config = dict(
    experts_per_token=8,
    d_expert=32,
    d_shared_expert=0,
    activation='squared_relu',
    balance_bias=False,
    vocab_size=10482,
    beta1=0.9,
    batch_tokens=[32768, 65536],
)
Below are experts of layer 7 (counted from 0) of a mixture-of-experts language model. Rows are named router (the router's row for the expert), up (a neuron's input weights, with its number) and show model dimensions 80-159. Each number is 500 + 50 x the weight over its row's rms, rounded and kept within 0 to 999. Numbers have three digits each.
Before each expert's rows: a language model's description of what the expert responds to. This comes from a sample of Wikipedia text that the model never trained on.

# expert 45
Inner word pieces in rare or foreign words such as arg, i, u, and line breaks after table rules or coordinate symbols.
router:495467396566540482502471579449441510554529577629547581490475453527561476424513493479536570380546554449547442567580440504516593520429511520477440460450424443539525465519537377512402515460466525507487445442437460522484557522421449494396449500
up3:508488490479563494495461426567522533469515571480542509406433513554520512467537478526490576469434555563511510564526500591454565396433453555662622461473509444423585526539547475508471523513392463422488491456479576450491391550541453525505502489

# expert 15
First piece of years such as 199, 201, 202 before the final digit, Markdown table separator rows, LaTeX $\ markers, and capitalized name fragments.
router:530593523493467604448552392513566607520499445478540486569541473484447503404459442608544466494499480574425578566584605569453520478490531527406511504472559430490477516595462440511586461481398494476514518531496506444489418520492537528457583511
up13:553564498463500511492479496498494464493482548497477410471499555532369409500513414527525460471613530464555554358504502576525414527512528405437463426521510496424464466550538440547495463498410555480537406569533454485413486580546487498412511608

# expert 63
Verbs and adjectives of increase or provision such as provide, reduce, higher, and converted area numbers before sq mi.
router:495559523504464477463447572483562466561468415426575537573439552521540478498572532436434466495504455590522531462455501459477538433509417532498580484516520463504496531565522521511520496572480421532419589534513489449428525590499435472643478565
up0:601538499460441481519451534541496499464542530583554481485472487468433478467482554515480429521408564494482476467484565509566467429499395501497476461430547495531535566505483522489497474578479462482484431513471473479430525584502493467521479455

# expert 25
Opening stems of Latinate words completed by -tion or -ted, such as op(tion), constitu(tion), peti(tion), execu(tive), mostly in political and legal text.
router:548542424446431462469493490500509451551594434420537458438501550443491567418457498504427511484454514412570457474560517467472509467531531522414505478559557463577488475498477482456513466436482614539439470508500453500495548559510523489528469491
up0:499447450524461503532452548475573486439478542507544470514496533469446484524447542524473485419571441463423490543565568519561541634564550524421469480541483458471522539505465484454571506427573497498515430599430597552623460460446525486549522554

# expert 35
Opening stems of nationality, language and religion words before -ian, -ic, -ish, such as Beng-ali, Ital-ian, Turk-ish, Buddh-, Afgh-.
router:429586506454477499482513525488519570475482460579466595439560393445609524448493542539515576401484575512438577514577365521507479524512479483518482485424506420611469493539539427477479492544457504506505466405480475544519525533505568542456428561
up0:489547515388537488476428548516499545452518575497479538538495455538443550428537485613490469469484564473503604514502478387439589509424536448612509489544492525502439435502493538512538425456577481539496541492400418551507476473404556491444468566

# expert 59
Capital letters and pieces in vehicle, aircraft, military and racing names, such as Super-fortress, M-D-83, Squadron, Racing, plus apostrophes.
router:572453462437502567507493509446518442476457540401459525482545493455565460510519486568487446484460526551512503468524507532455410567524490467454422485493509472546468505540531366408508594502495450603514490491463541502621483444491455514465541565
up3:565499616489526460479447534497477426534522502565527470456398511548488462512488514473470513607479402611511471530420470501461562499491479550504438522467557535541469526510515454460419523462560498504534559415531534530566459505514511463563497543

# expert 60
Capital first letters or pieces opening place and institution names, such as F-alls, C-ove, Cemet-, Cath-, Royal, Holy.
router:520533434491664573530449470422509459494527440406494521500515530548569423581457537541464489498518527536559585485463522511499513441537438545491501494462528470524494498456415397509480495448499578519390545482456515429585517511445496489393512511
up0:446499497417548543456505500409598449507453536514565528545508479543487509549485516389498483503526481423512468387499460507477482498468564469473471489557399453417491449525484475514546517554468518511500530609509456486448484557434471434422514502

# expert 43
Opening pieces of Latin taxonomic names and foreign place names, such as Poe(ciliidae), Cec(idomyiidae), Vienn(a), Manhatt(an), Od(isha).
router:440481403545557542473431467580558444500542539443546521496491526472566490533478467553524403478423505579607561529500420584424441504550405502571508483520487470451524497488468482536465573540444519450531523421462502457545498410409533522472488535
up0:501519522448499493577437562497503543498534470467392470473436480531576478523431475474532444408556545415545436375493539581461485497602494534449516434550508447536477532458445438469445551507449448527484550535451457519494571456488479464473340519

# expert 28
Opening word pieces of personal first names, often after a title, comma or list dash, such as Jo, Jul, Wil, Jer, Ash.
router:536503526516411531454575431603556543544528522561478569460532417526541516501438453534511482489420565487476575466466420586507524511505504537422446505401538445467455448454522425523445517585559517384525446505528556455472497511505503548401486468
up0:513590626483512534489497476546555490454510542507487594516476504514505466431483554484407481571443529504472543479482390532531436499574508453497418472509530430458508638490564456471577526489503532519403481556428411475484532465528570507489541497

# expert 11
Nouns for films, music, television and performers, like film, album, band, television drama, comedian, often after the or his.
router:547411533541512516540552485517511476483531526470466434436551503550462619521520531571467466480610487504511608443434467452520513451488533425500505537445446560555390561482447527506550539456612530426552497498511451585441600460538575443468473465
up0:448471488441548545512528513425647518493525470501424474492506526531534514556481471572437517458534484428492481431466633508538533447559496596473453519511479487519484539463458405512513520597480511510487511509498510480529508520438516512521416512

# expert 61
Middle syllables of romanized non-English words and names, such as Chinese pinyin with tone marks, Korean and Indian names, and website domains.
router:446496399434481516518441436498500552553504506486525591527460605563643461484463473557519492427441554510546597579510530542479553528546395595520581464501624538460509463435560432490461555450426467364453517466457507434572553441463477491495464491
up3:489478464536556533481482445543600490565521436477582565508512495372598462509523536461477542537468449506542469528489470527517534466539473493553499555489554454638555507456552469449488501593477445451413458433425539519499540480510480459589518542

# expert 37
Capitalized opening pieces of words in song, album and work titles, such as Sk(y), Love, Happ(y), Dre(am), and sk in skin, skills.
router:562498454508537501560554446449527556489488465516490551475473535517562562544502609519602424404502519541566581537564413534470455415494549609471523526471483454605531458436449434554448608402508555432539449542538548492569540570531499550442468471
up0:561538434511453447489527460504502458518393513526509553541478547449466582398463487392459552511444508449466464425544552520601470468561488533459467512473506378511447437576494509478550474522535588543514494526484538430436607502546511397436401458

# expert 46
Heading = marks, paragraph breaks, list dashes and the before titles of films, works or articles, especially in See also sections and film infoboxes.
router:515425507517505510407492582478485462498455544470449457481474448538428517522497593512550491521576524446425531488487444560481439587570505416545430595397474515511442569457476499511417547448550456509499566478485471583448454531494486406444557450
up0:494449428426451448463460606483530528492494438489465517481487528477504482439521530470445437511530475438495537447501475423539601495543446490504460463497552552458474484554475554501556412461527550575488463490500583408488390528449518493610586508